Experts of a small language model: 256 experts in each of 8 layers.
Below are experts of layer 6 (counted from 0) of a mixture-of-experts language model. Rows are named router (the router's row for the expert), gate (a neuron's input weights, with its number), up (a neuron's input weights, with its number), down (a neuron's output weights, with its number) and show model dimensions 0-191. Each number is 500 + 25 x the weight over its row's rms, rounded and kept within 0 to 999. Numbers have three digits each.
Before each expert's rows: a language model's description of what the expert responds to; "gets" lists some tokens that make up at least twice as much of what it gets as of all text. This comes from a sample of Wikipedia text that the model never trained on. Tokens count by the router's weight.

# expert 8
It responds to: List connectors and bullets. Coordinating and, &, slash and line-start dashes or pipes in infobox lists, e.g. "- Elevation:", "Cosell and Whitaker", Class:, Genus:.
gets: " and", "-", " &", " /", " •", ";"
router:538527511478505484476517472494500482506471452510515482512526512520534511506445477516490496450480529502473511505489501503503491488489542495513473456495521519523492485525513519528529497489501501460465438469487473477508502537477536496509491520472509505514512467497506512525485486497470536516475476551445493519504529460486501507476482522515453454517490509498523517516500540485502495510503505533524517441526506552497470519512458499471464504499543509525481496527476501523451540476485502502517505513491558505555509510449518510478532498463467430512521516490510546548468497477478525471
gate2:472496495515489490515546562514467509464529531459500529441552517542494447555499456512473505489490477493541499475505521490522519484495496542507497556480498504478524538473486495489499539462519486471464522494494514516490518510479485514533487534511507476507484488483504512523466467478536497537473459498482526525472512502494495568551508491513506484533488508511468546524491490534470472529463523518515527476545531469491506502468527510509507513532511527530498470497536485512486511483529483490503473505504532530493473479506454481501518444508542506541485509486497490498473467481516475524
up2:499502494492514468485450473496530492532456476541537474527474470466531505452509534473524482527517538498501502501531491509512499509475497485450536501492489510503451458524486538535508516507507471520542488532519487519521444498472516459486515474550506510512508483509480529487502527534505533501486507479498478489504474496483496481484522531515494494455493528482531466485511494484513507490504431533500475460485518495499501499510515493478501540470490483496453560538485529482542482518458513562526526493518481448502501519519517536491473528518464477491513511523460524563491484527522529511
down2:480505469530515484504517522512540506498487511489474537512504471470483487486468507504478519520517536469506465487528528553470520474522514514524481508549480487520493493511470491508495504537468513508515543452486513506498491480560507511496509488520454517483491517501506503510520504504464525514496521468565498517492503502536504538527479480461534521521501484488523375516507483471487510482512513519520521510500501500470551462520483496521487466496460531494532513436517480517514429483538511506479515493526481482503517520528541521508499516552533492532495483486496536506504490517477484532

# expert 41
It responds to: Region words, infobox labels. Region words (Central, North, Western), "of" in institution names, list dashes, table pipes, and infobox labels like Country:, Headquarters:.
gets: "-", " of", "|", " |", " in", " South"
router:503530466486507503504461515499486499476534502526524498466500457522492540510479493531486531483521476527491477538494476479524488498521463477475518525464507484523470469512486540471537460509471531538473510521475493489514456485513530443493528541483514545477562512505511543515507535483476502516495473507499505525472497543492484534502529447476489508534476512513482495530496533506495539496477449469471496554512533496536492510468541497521514511507497514556478492504456511467470520489481487479534493541537512487460484477510534518548494537522519494526531486495470523479466512506535498486
gate3:518537498556518487482477498503468488570508462498527490492509548499505532492474496532473498453517513511468493501477475514505502483480501513528479464525484499453519486477520512510530506448514510487504492545470523511496552508520502511513488500457498498487494531491474530510511494484519489545505491489549505485514481484500485493465501473480501498520491527538547445445455525488490480512520470526459409482526495488505448520530511502494491504524513479510459476498504497487489499491548475538498495500481485504516508498509500532553544504444499451500477509541451525498508504532490510539
up3:516495469537474515515499532488517534519531522444506517483479500498522490501492482500512551488475509504497500510481509524497459511509534526516472513502559476497536483497507567485479514476502515479452502522485554540450540480526501502487510481494498479481499505516488508500556481518519523504448476490508495462549495517523508451504518479459474480504516529508508473495446518481499524462491519507474486478516500503481526537471512490522489514505524538545555495473506507486527490498468472528498490514505522499480439511482489517496513435464540473506474479521472490485441556498522499457
down3:517429501501531476487479478502484515479530469495524516471501491489539490509486484501436507481526472494489481518515536508475497466467475516480500484529489492531478465538506489526526515490507514501466464516500506466494468495509547483498486506513503511465456560478489499496488505516481513448500478531532540503474498511492497548503522431528499520506473487529502589511473484483511501519510538521460494499483483475503517515512483489488498485507480450526486487492485552501464508527515453503552502466575518547490482525520527506506512533482456492531514489486503513461504462523503502498

# expert 4
It responds to: List field separators. Colons, semicolons, pipes and dashes closing short fields in infobox-style lists, such as Launched:, Established:, 1894;, Romanesque,.
gets: ";", " |", ":", ",", ");", " -"
router:495490443518497448516496478536503524485515522502531501499489501518520491501514505469540505471474482501499476491516552514527492488479461474482506460481526508498488524527493514497527479509516489470476417539516443509504485521506560462495510461500494490482538511537499497551482535495470509488504489546501503525500500509517524501487518528536499516510498466476469500510497476525520477521514481502503518462543494526523533521470474464502477489508501506472488504504534525505471519527507502521538535512538511498492551516480516461534480555512516456520461467475481481545539490450540468448
gate3:430475470503555490551529512493477543474471505486485512473499501490572515509483487469483497492461473459466465539479474487471491488475561503525501507513514469480528504487489494484501483487531471509513484466517480507445485522457495491487480504505506493485501507491493454499496506503558463482519468492549493521500461497497528455515499487532500497487472509518492459480493519527497531487471528508512538497472458519518499567477517491509502532512502515459491523525531495533451486506519467511507536483455451488519508514522497464525468476513508500514476476449477511500464493501491482537
up3:518489516493454493499457518511527483495515512527537479511521512491470476522519478554492481481503524476535531519501506495515493491492452513450567519499491552489466483501530522497464476483497495497497510515490497506538539500511497551524508500497452533504510504515517514453476503491500539508476511509449519490491490541538481547521538484473498499497518515489508514531488477478485547517484501480471472511494497470498503480530523488497493509499453500538463492485494490449558524480508523465522462481541553518488500504478472526502554485479465453461513505538557472500512529488542503457
down3:494548483527494501496508480517535487500490477514505554515513519524489498504504529520500516482520478473503498489495514503464513484494474459473504463499522487482516530506482521502462503448495530528491512515511523445512469432491495494512510506469463515492525552486500498484432481465493508532483498539520465518546505539500537536493493484499518501554509530511458457514526519510509491490517496544483514484515500505478478512500468533502508505456462477501504465502507522540539464482460541544495537473515529522488464511517511499499470547518508544487439523524461573512498504509487494530